Weights of a small mixture-of-experts language model, trained from scratch on English Wikipedia.
Size: 11 layers, width 512.
Below are experts of layer 6 (counted from 0) of a mixture-of-experts language model. Rows are named gate (a neuron's input weights, with its number), up (a neuron's input weights, with its number), down (a neuron's output weights, with its number) and show model dimensions 0-255. Each number is 500 + 40 x the weight over its row's rms, rounded and kept within 0 to 999. Numbers have three digits each.
Before each expert's rows: a language model's description of what the expert responds to. This comes from a sample of Wikipedia text that the model never trained on.

# expert 43
It responds to: Line breaks, headings. Newline characters and heading markers like ==, ===, especially in infobox field lists and before section headings.
gate0:553484517448519520421491473562489508544533529483451489507496522554475551523490519537464516574525561455512522502510449526491548470480538498524560451507487502529462436525528501505467480516498619549531452451468548531498540482476463440502453537514542562487479483564504480562402521501469455468543534585518444526560535461507511424475402572419458518513486506590523517460530494498475484539437528496540544433513449527461530533517428481514502547420430495527431444518556502521505489460473503459509496516546442526481456505474522481542473524501525473522528528480449528573503456472506488489433493433521505485577526539545445551439534512494518437499457490455520482506587467508463554490593526529535485485590528494579479449535537476465543466515569489576473463495455476438469461523496484
up0:526501543519467553470553474526494468500485464439536555508453494553469598499532508483500457500529532520525499500529408597567470486486487505506583442464403477464525407509567482422481483533487512522441492484519564507457475521518527551550519557478532521508510566535536488457546551432490454513562512548471539545523486503495513424479447491507492512517515497552518488406482515460494517521437499516548575459500480540463561504439531526445516515438519499486452496490512444493466446561483550451434469549518554466556473555525560503420467531474548510479538498508535508566542548463536519499510419476473496484499523557551491500429525524507539503450488482495575520508538484530589514424506504525488484553522513541457512388548541466510548471529474499538498475477511464479468465445494468
down0:507469541540527581538525484528542468507520431521520491575551509491519582514551526542479440479487569546486556518521521516455521595514502476538509535524485498596477473466517433506514528528516507445527492476467471497486510508482534501516532530470527493504558467537515436451497464506506473560538563481534528494497457463522518447496492491471507451499528509526548495491501460492526539536432515536512447527484417400527475536483545476471523509458584474508522447480461478461502459428494539535507510484476515550498502592543501476515482518499470443414449460543541500489607515546437466532438530478442485475529502535509489462540405480485521494455580507530500548516506454461458513537468427486529480521526550514489533459471499505542511536475481479504517582509478497490498497535536499

# expert 1
It responds to: Sentence-ending punctuation. Periods, closing quote or bracket plus period, semicolons, commas and table pipes closing a clause or cell, often in species and genus articles.
gate0:521463438485479410560404519513517482456528458497514488604526527473554557468541544526463423452514437465470536491433500530564497526523514492448540501498521555448473493538542508572501470441528556496592440502595469478480526537406536455484466453538520475507539514555454488559449534480483542485492502524587481552577481554540550445521548585495488562538475477523496499517607509540543490439509528508506481486454494497496506526517468526597438503567480556536456464483539549518441529489514534571503561459524525568512466514482513537588503523446556513443502557491488504563464455529514480509500509458550468500472510533489417496505452463511533377541462461527568485555499543563512498484496493447440526474517461509516514506497500553503516483489518450559511477474466450472523504454492469
up0:481523541511472533506561421475521550462441539475515524396431491529472485483481503461484539450515536496533503591551496495504520475480512475580517473535434527494543455514568516462462495571497505519442536543530533481467505474474495560504475497476457500480493476530525519478529480440442452579463473456444581500453480433478516498450392528539413484479515546527546463497535482490553509509450521564514506535536523508461531396414527605445535417448530533463495492533542487521530509508429506432482468490472526464458518592553495490501480480515446468570468518518476448542529531498514549460501496542474526470499493502513489471507488500534399469495513472459482578498450538429527553496468532538464479577531512517456542515504483535507528511532476560466468484502518493453475453480440559
down0:484502451433519434580435577489522482581473430440511479522517496468543491470525518535518498515568502549489455400481478409539465506492428457492524501468475460509497594473505470515477462519488532441511502496493566449496575500480544487510535507515464470554502543477456513545501583588511472469529540536491549439564490502574532457504467492418447464514457512519519536526505473525505493529490527618450469517425481558564542523340565446544435557508492562508552493490528473537523531448529491531554516551526512566509489549471511485489532474537562480435480441507496503583487469551539481434469521487503527459524593521518419510487538512540467426529481474509484554605518463524529489558446463557488486417491559554472533509510424522453474521563534506468460492538461509489515498540530490

# expert 15
It responds to: Headings and line breaks. Line breaks, == heading markers, sentence-final periods and list colons that close a line, such as ==Demographics==, Died:.
gate0:561521459447569481510503461531514538505472447498425544575475516561521560467514498483486460575525588492494562553474460526527507474480452541532489526469520556495510469576530493548418529496519502446556486460502498443442485432454486481490501399506524536489462457521541514487509505469460545457498556515534520510539477501547505425493468534470429551461467431465509480457512496483449405439452495527591460485519437547492545547535472478550517515482442550584460491449543535552512508478471535533551495505565446563537525446561540452550433506506494525557473508432563461497539416589504534551432477474520523494508507496485498507511591406590476401436455522534533481519554474478428544487507564457457556517513526553472462415523466526502565541515471410517525507488479485524509528503501520
up0:521550451510493480443535484422525521467497467419470576492397563543530487470550469478452492518533540539429514606567470506547496497463475507547572434497456510475537452517552537485460537530540562442470482546557526497457493517520470536518467464466474488554550516530513500489506521520543511523607487494435520489511503458462518459447505539448486446504485475497499483473553523475488603478443422497633543531510495414416488508482511613541574465552549514549470456473484540603543513489445500522518499504513521533490535567524500452500453522443541486447478480484535517584555475507432555486477516481496455463564549509554519517508532415554489414543487491521516479526426507488516480557506523520462495559496526472399595458556488462550553461507521470502491464505489482503405445535527449
down0:554510485455529551580528552445501420505527534513507463506463431468448511489553491517494516492500490481511524483527585473463565513548424445574503526471551451518479521508487480461503505438536538490508432473530472405472488482459558511600519416466459449482537507510485532483463491500517466542533539550454453432410395461472470447447522490500483466490517496484508538511450473497491548593516516619492511423490472564458478493443501419477456540569472553470533516490473457488530498562506487519517434481438487517506555511522558444473557528491469503528490466559583508574506524555525529458508552479482529428427564512521447567521482452444512424500496470492522458535448472509516422468520436487503457561475502504514461436508533447559512511515443454491504463514496472529549522504450482

# expert 9
It responds to: National and institutional names. Pieces of proper names for countries, institutions and organizations, such as United States U20, National Register, New York University.
gate0:530461535422512452500451450523537484537578524523542493594495467525528497548474557483463477580559536524478541565423483496523548488445513433561479482429516490537460496520552531491427511508525542538529519424507511466557556480485460451443556498490536514552456514572492527597450481498435541514530525558531455446516481536536526482434471555421511535414483486545497527536605485526493442495457441586532508519486511547567473506548431478450521469459512561607471442472475523490474504445525504565530432495562506551498454473510502482507457581469471527538534545498530492408559479467494496431547483520505439518578541490473503494485492438539474459488516538524480488546514495486481482502488536461494474493553457567461512499507510483531546537490450464479491509473384467434443449426538534
up0:507509495467470541440501433463568504523550484499519476557459454532510503480497529535427476518576518525439549569477468507550515478421479505539526483463456534495486485490531511477419531501555514557548560471517526474509541471486497518441554550445508494517461511555490478571501432492445534553551479513491494464490466552499510540458479492508547532487490519557516472499565486532496482473475438573507480531520462524529501433492473555458481453438589558589459468529476523568527508494495515513521452515499474492529464528494507529478494597494484542549528508551514472463544541463528520463494480545466482497535509517474556487498444430513459454487533463545504519524497552499514485494478521415485518586592484562457542497564446522548596496466484423521446483520456470519433464427520504
down0:510548436409497444599419442436588424509476502451567485565519549531573463442493548481449512489527492539542496479560526514553524505443490477498535472496399541501462497474385440465469498478476508526516527488447454455498462456533492500513572498513447490476573459517521486532477512493462446497464589468506477514494483530525510487465495475456458531505491501537509529496465524477575504572493540572598520452445511520438455509422506508454528535478577567506438474493415484567527537511540475566530533464526502502500528438479462475464488506484521418459477478496446516498436420546492491427398533461519535460516496486527503493518526465410505480440464517471520515467476420516509482466516510481518537406511549548544424478495447467502496463576531467416481531547483445511537559577510527

# expert 27
It responds to: Clause continuation words. Commas, pronouns, relatives and articles right after was, is, and or a comma, such as was, at that time; who; which.
gate0:565508488476552490492434466566507481480554575487452527555449551564575463468536470437542490448559504554441445525523480513516451486505458508589471439437488525487528437526544523443510420495555526500459532406423541463479513472510511472514482530442511537530500518542481496510507503418503450484449502446540545566545511481626504457514457489493449536500465520534499499524546530556464474447376496500511549492504523474534445530552419573564511526461551490574485466497473533541453525470540576502517433453555510531506497485562488438552447539436522503504486477397541459489474508533557526510482472519521449488591573515462448449520532489509496414414549465525522523612463548468474539430525553469478533432545509510465482551479536512463508529468508501502525526470479497465497513470521590
up0:545521453444457456546498513470516500478473437462507457506462516581423522434548519591473509531498537493477495568523473545574573480541536618551564498539452515482537530520537524518450521504584525517528419541564467503503535514470494537501488443467465483470484553488563450477501430483451488510584489504495524457471504482579477495510461513490457550498493527516517497510503467516568489557514489550476488516491413501447527422478499460413497459410549558417436468498548486525485467496473494496481620487495508488573530536467530483527529547505509536504474533458546515472497509507477474509572478412525517551549483501511546508450469428454454505549498491544503487577500486484579466479388478479485523542566554577490586448590484526485536490520497450540487499542508451472466479436386488
down0:476520470460510522541535494513581508524495464534550534603533447428507540449532454452428481413548456573503399497560510590417530525536443458528520522516514461530536562536498427411609502547495510504566439526488438487482404522491521473501515582538494445497509511469508491558507505560572414490552551557498472533510444488486478521513509457500509519492496460475560494516501422518512463578478444497515456552476517459478491445453534443478435467526488565522448469491508506445425530539478510528525461493505472556542484524466526591506570502525484442460493463566486459428545389542559443535539447533441526534491550495555570504500469456520462502498498495469556499522474484562456537520494495545469479541525510557493475506495463493524487483480493476500459530553498505491524517494458553

# expert 50
It responds to: Clause connectors. Commas, and, but, while, although, despite linking clauses in biographies, especially a comma right after a subject name.
gate0:524526466498479437493433533585512484512543471479466559590498530494495531519598453544505450470472510470456517526456488536535454552515517528517575507476479515512516513517523458582422506439526562511482450447534579456465482447490465506493516413491459542433496532478496515522555459470486509475476522529579495513511449507510501436500466571499456535486514489478515472571518457499504455455493470596528493546515515463512499445478452515508507554467514506499475484524545545550410418544486515544546413480483479522493462484538490491570426517519512522586488490432501546505491499493547520517530515585509536515517495432518414477515457477462511487491518412561557503550533493554463501512554537499584538505466439494497479492551573531507521561468469515481475545477501526482532504504504489
up0:461438507509433534509579469462478541466456584478489550472493475634552476464528524570516570522517514462487473554508468527544507518544507524550557431496390458449495480440545480428532443468540520518528555532506539495439554494448500490498474559511552522482489498494569441433485481454403514542590525491455512455414504486470532507462498519467560483508495518519461491500529472559489484544420458444538538517536510525507513471535466592482473470507515529480443484586529468513548538499475497541470564558543503524523543563503506488472528485534494551547546553502498515491483514474466464502494477482518408449542534536471510507445495473510496479517505490571511517544483510509540497378450563517481547569520536539432502482462457448494542508523470492550526432544487461564436516529493507
down0:466516537509514482597518540525528409527529487485507536561506537502463451469535463521491513476509519522527517440539507467502446579544528511548517533481511466522520536450453546464539540577524545460492448500522503396516480491509574492527533513520458521476470495494462534525469529506427491482558491589514493495499476447587462505465506566470487531569473583445545440552488476533503500524430499559550458458506536540456455431529516451493487530542492494428451407455486482515446477392576531499523488511540451546497491528528488492486508485468465485536493553536467407534525410501507498489530550469530501426523526495529479446506522544471482511563567495442507556538508454490447458536377478496493523443506585537476506469503512420456502573531541490485480485567536464544532560550496585

# expert 5
It responds to: Possessives and personal life. Possessive and personal pronouns like his, her, their, and nouns they govern in biographies, such as career, life, years, marriage.
gate0:458458511437505464482529557552482481523517514552477489601503499510543504509478537480453472534524541498438503522484436543520500488476496514591468516461500570582445509527524539552422504466537578494496532390455493433465527576473484447442565490498565511521448485541494492528456466463509481509500609615524523494533499473555501442527426496447497502452443486493520479530557481533500482458453477560542547516479494543559472519528510525476516511484534495470491458495515454542476476420488546486543489454595519537445407539486500440555466492522504503473526463500527488548502530481432534516501522405430435529531565510508394496490532428533465396486495462505509481464522505458468503438488486458511472515626477512487496572529517512514552514581471465514465462518545491500537475519446524
up0:508514446471456515548504452445554516487473461532537483552461500620528540435485515548512487484551477510508454544548469507557472516447582530561527485544415512467451483570533487456402448457505472469550535527502569502411476562468493462502463551487512517487551541541470507486510511448490484574477478507556502440477496509505510533555416470452544493539520480547451443463586503526538497491499437475607533503537486498509514437531500570491504467545479530554419472469442517526449480528460474488545467523470512533533539569497517467500488487553519576488513481457495507539487525523450439491491561486526565536553530514537611462493532433524458425522540501547497521484426503455453424398465548468435441503549513485500521524559444513472523421527494483541497437494534564554413431449453528
down0:537468486402505524546526488472584503453494402434584473543508540477519532465527477494516474515494533508499485486528507539486523568503499567520494474418468525534518457435436485526504491486414517525589455517457455426510492530478485452523586488480424504495561431474525482563460516489459461557472509492538468420549480479512520522471477545463454487462507506459544483513472425539494457514451541556536451482472495466467467543503516555439529530574421495485513475545469489561528556485460449524553531506439502487496528522515541577490499488539500472451564502538518543484494443595532397510469515447619550475528476484541551414521541509511537505535515462492533511554451496504440499548519468541500489460486553535545443445487525451547498482556451520547524472516472566489489475498471517

# expert 54
It responds to: Name and institution endings. Endings of proper names and institution words in lists and tables, such as University, School, Stadium, -berg, -worth, Dunfermline.
gate0:554580484427569439515577530495539474573527591523501499538460459529557508492513510522519494534487523458465583531502433522478502520491504445571516499490496477574461468542512484557442484483519504524544474445462463449490559457457479478467471482517505561479491480541537459519508522450520530504508558488520484502516531565521519388426476604498461507471447505485475427631505449519445490512416494526577454553451497507456505521492465457534484450525492597585465454490498515543473567486515522430552488492500438594405469474516504458519470571471464508557525527497456473599503469456560470511424548505485439445494522488583462505477492471563436419528468512464536558518510493490452496546510543419452534483521470483497541497476499539492441566582497502538462524504426570459475496491521579
up0:527561525454487494438523432476598534514522522501495540536481501562512584446567475524494506450482577547468473552556490550549483541451468495522531489515395515518499503543517494447411532479508483518463526482530460472426596430475461532533499526495480527463594522445489396473521462473463492529521500432494543544518502536532450459434464515477515526484529564512511427495528492451516521503458461569546492542488446518465481494495491565438491495532503551487426464536477520562502506520441558395477503487471533473509513515538512482504539514471480525469552524537516467554541492491574446541485527544487438504470562531507514617540437508518446481536515532547545517546437458504477461480417536481429497516591513477450552478521517480481479485518508499567528503519455487490478469520550539
down0:559412473417527521593537504504529473546478475543566530482523512510575576511532415528386410525523529493549445521481535482415543532534499457473527424479572500527427421520510480508459478464471520485527422486498469464478478502444470454510553536546528486455492506509468495509473473494519469524493524433474445509544502497515462492495537476426501480481507528480586427470552458496522499508453449559541472552504525400497468500493510462513487527513480558483491531525451462436491552431422486518526516526481520591548488491494505416468472539427540481510490497527510475531461499502519468555500480480507481441575556470627535520522538479457515481545526531502500535506473445503496565475445502429529505465500561526493477440488512404544470453489477479472442530499475466460472565516485519

# expert 23
It responds to: Countries, states, cities. Place names, mostly countries, states and cities after a comma or in, such as Spain, New Jersey, England, Oxford, Texas.
gate0:544533492462523444517507497584521496442437475445443494540504523473470508455530496517467546525550534492434468490484485524494499502468508519570525503535477491525491472534542499496448440529547541539564454455466504456538555487472456467428540473572530531499477503566497426551433491485470550454472571551522472500506461435553565489489565504480445513456530517486452475524496415490458462497415502545491504480569522512420448533481439505504499505528482510516492451550528526568496498487484554503512504476548510556483498488483548405569457542441498497605536524539502460478504527455613584499508493543561464447560496459465440483399496446538447416504551477533513490482547462503459464416490507429461478485535481510453508497480467536495523513487501497479462535487429580490523469516494525
up0:485544500555472494493544520508572465433428453491473516483510471504522534447533499477530542513504510598457515588612471511520526513469542474535584509567398578488477418536542454471424429572533541463508513497516524453446500472470523524507470519457485500535501556537541454530520488491463498481517507475504462465461427516567538553491580486520517493538485523462425488485557449527539529516482419521463548521524552490409510489450473553491523492516447530486469503543488477581536501547414557458550520513520477486410456505489540463585530504456477508527498455553486482538449530475590524490504474516503515491560467479524495483462470444515493430467520523482519495464420427513549498456439522469481513516520447511519509417556508520533561471487492486506440431561465552475505441477492461
down0:547452495500482464581508542455534492564477468442531481574576512459472496512551484509562515463572452513550507444524445512482528550451411388549487459536527472533508546515513515514532414454525484479539416496464451504523477485445486506594529506529541482479496479554547447504510501453536445524542538450516466511555466384544495522484467564436456482550498459492585508490470502500495473558470503530513549510471496480461525452514523472478401532524491522538522512446446489486517458473520548534533514492510491585472516514528501444501507437529558442429525442427470510447485458495590469477500429521513533470575576537480536472528503430442477480536452492547475613495445415474418481516499521438505489490477517442494489416488455463518487502595411468520483447530498486488545465503466545

# expert 41
It responds to: Mid-word letter fragments. Short subword pieces inside uncommon foreign names and words (Valen-c-iennes, Ein-tr-acht, Frei-ta-s), plus == headings and education words.
gate0:537442430457538380613525511624507490486545522506458570505471536525522506498589489496442529508557534559484516504497421530504485465471454440547548462480502464534481522524514506586457505569507524484555457482512470451575566458440484466455495488549522494445453495529506491513438509502553518514488555497512563463534525444471458417498530571417471492495496518572518475521511432527468423493467478541514530474445512430424514472478536519570432481468476579522498434515480493523471495448530553510557436525528470606468436493501469437566512558459489516515560469485524527544541470506579520483521477578489452450533515524532505483455530458591523429475503428492521532552526519461502509495556476460548502530571525503454525516485526514480503517507429484561521519492402462497527482540493538
up0:565504495507562434574553448484477518453485508516457552454482494549512481471598518529467487485536597513435511475518502545586474522505505478572533462487483534479520582507511505515471479523517510568546537564505508492532470479464451515539502532497453577437468468535567454467525505478521487545503489447500544433499514508460454479447479518491403529502510503561487488596432477421532482517418471550536507467496490483460496490440612562465472577506510555477470438472565430546483492448420492504486507497514460508553525608543491542487532508517473477508587500449489552526545529528528497503531534551532470490498506575455582499405468356587507429506506457443527598536525530553558483493531558439462492488585507509510498469501428469517552455510469506517513487481492453540490443462438501
down0:573475518448584570564527478532558437493463495528585519473530468519556500518563418461491437441484527553548465512441552515494478528486454449503528458514586488473504418472433408507431511475449554519549429454496467495435541490503546464497507483530567523464517449502440522438488468538495503562468504531435526477537508458494486513444497514439465451461530550524513423512560490499533477522530456533501469458490538466429515500470472477486512500579451599496514462486444492473524494502534467503578527493483426553448531533500519536489562518465566457490570425513464538504476535540537527543396508471467460436512484407521534534527489428497372533499500513406544543502475425469558503520457503460545512537502526557580513402490480510496496462481514465527442544522487439430479535520476552

# expert 60
It responds to: Table cells and census stats. Table separators, small numbers, and census or geography phrasing, such as Population below, sq mi, Coordinates, years like 1903.
gate0:547517475524513465588482484574565475494537508461512510537456505547489574496537494481500539536530519526488454552547446488438531478527542484598491516445454553463489504567532479552467498514529533492463494531486484397500553482517516483415465460510584529469522521560451453531487517507471398478517536559529494552522499489530504431541503547518498519448515509475486520526509452497499464456498549577486465524531502516517534475586512551534547468464429527527460416453552469611466539477520558543558490433543515574485449454451487442519507528469450444506466483443557464484465542539494500450507437555482457447492493502503451516442575481547480465500523399503570487518557471486439534482540528504495467535503460543487489485595484477521587536512489518447539465542484460437530443452479527
up0:543534493564494535518521481502579474506469381507473531490515451528449554388546500566514493490459498477533461497529444535557513465508510533534531488540448569477552501522516458479484537514544568439549486519547483490438527462487488471445444432477497527567499490510493494450480505477518496491504453456462501500491492492442554523463428501462474579507516522514408456516565513530536541504457461557513466530544528558480567425525520485543572566515506611512435530541523499566517572541505479516483489535540508487523512506460521473512452492488479449508518511490487510529524501475505497496563490518467493487521466484546489531451490450529487438533530490612508471541505482521523486484421528431467439533555515507423553486573534526511552513493525489506466544488502542460419449448399456
down0:516541451469543545512524517470568464479483434480528466524480532548503588532567459512551519462478487570507518552516417516510499591524475434509528443518481523490480455463425474491500467573507494563491446511480460505520499472436484473519561540453502539505503414566533536502447512453457515544529570549571528498479511475535551464512490479418535515469516439453540453459500428505483439512441463582503510485443486499422494501432555521522497561494467548519522459479461519514491509518519429507510519419471442595507501449502545493472522527496470488439541497424507467564505472462481470467418484507480503420488517504534572513525488589541472538507501453462502538450544449444500498487398562483554456535552544500502491455559483465444465481551560479444461535509451502464534488539483557

# expert 32
It responds to: Abstract domain nouns. Abstract nouns for fields and activities after of, the, his, such as education, life, development, career, training, poverty.
gate0:459394478469533420474401496508528491595536552474415560581476529536537498553519538535481443444547465454567515483506504534556499469454479401525529523466444534510519489563517484568430453468520522489501458441504521498493514461497506426509414493453537502486465476465465472563465582464501434508451550545482483533531511488476560543485488532428489480438462545490465499505539434522544455384487419576559485459515479458479483488509457504520477519479502516498487443433500540541471484446453473521564512447533497535514491457547507503528407542466487572471513489500526495528506404498519539515459457526458481533513536495491456543456464457517505472491507408527558493498557480471496483543498514505492516498549485574493554516494406485555507487529529482492471546540414535463494456488450518
up0:522415498515459522497539474409483526484497571510499561444473477536530550414518481539510503495596554475589458494459435490549526520480430471581560471484375492508531507520583546545485495440522545521480485503521529479351452582536490479519447535469499530459490463548524500462551518449486516450533495478480537477495481528492534524494471522457456545486515580503492467515460530438527513502480489522539458482510495489443517527546471581436555462536529592494442464462513473521438464491486474542492541557470535526560453532499517449496483490544544553503491560521509446500512427498534501476510507527491513521522455532463505539458459509514483461492544494536555467533564481418558486468432512456550488519495534566475523455513495485533564535513570475522501456515509556547447500543459482
down0:548535512423467580481486458432543445505464475439486579550523492459509521497531512474559463502516485507496532463533546474441511551447437474477531429438552476542524534524475472504407602468495471576555451497497426492541466482502574472520527491552485455450434457480440491523508494439493440445472493499476461489446501531548443548518475523461543503517472487470558508546549430535511487519506530576556456567508498477469538478467564491456517508564481529549448478434437498452504516512496455492529462523473486535491495538532494476491450561522527471531496484505487397567487520456557467502460479489484498459471434496526566559468533566506529507489495505495521505492443411501458476515473563499480505438465521536549455481469478453510411518563539554493445543478526546551468523511449523

# expert 44
It responds to: Infobox colons, time prepositions. Colons after infobox field labels (Built:, Style:), sentence periods, dashes in date ranges, and time words like until, since, during.
gate0:485452439404524517509487515579554530446474595505471577545423526559475520510481467534475439485519517527491560609467453516476539479522484499590503556460465525454512478509536594549443465506548495513511454457435495480466539490493473444458475493522516475507521508486438495515465512545466459525497575517547561504570546469528597461508472518446466548427550509523482436427530419506455489522468479538581485508541484487435550524511421472524521471514507523577452433515541461525430451525498518465481456584510509543485456464517475460594517491455476472484483554485567536509482467442443509470512502522515498456525470547519494539497550417586588465542489406514523482530561567509467484482474576478489499535550493542470515460553516529529486573547505488493524506427460496473502483545500475
up0:486502473454483539483547483511564533368450557518508559498426467562440542458483447574482448445503509491523503545503468444558503514480473524580519480521424464468535475533593561502491386534523476521508446511482496468437475481497509466470486555437481496506561540539491468423522480525422494523506544490488532526544497402520542449547489511510472547450540557534455496489497472453581524516488470517525509540601534498467521489456507484426541470522500589591447510502555477488463479520505486434486456564458501505530472505491572460561491492431471465531450529502542514553479473466441493477493501537490518482500507535516560465482487458571532446551503465467557465558546518490444491415448581525464487521549515486503527454539524550542514532575501495509514469461519539460489530468488467
down0:482556484448500487508570428442534458497499401510511492451515472535521543483504515474441481529512530503540472523556528577472504511511442484532459501560542518524495549514545431518554502563462539510530464425455432520465483503493519473602509503474525470472520468511534523460471469472505422611447472435535521570500562443552520448529479516482521455451429431455579430523469471523515416537481516569558463474465560495483432461430517450518446507483462533464585516495433515529491532471475511407543539492499507570493522511448586538526532530451535506437522504541533524522468531520527498487512547501442515441498477492570451501534460518434526502474513449465477545431421484418479460519485462423519444487546466487531512442529496532480490487440466557513499523509497461458466479402487470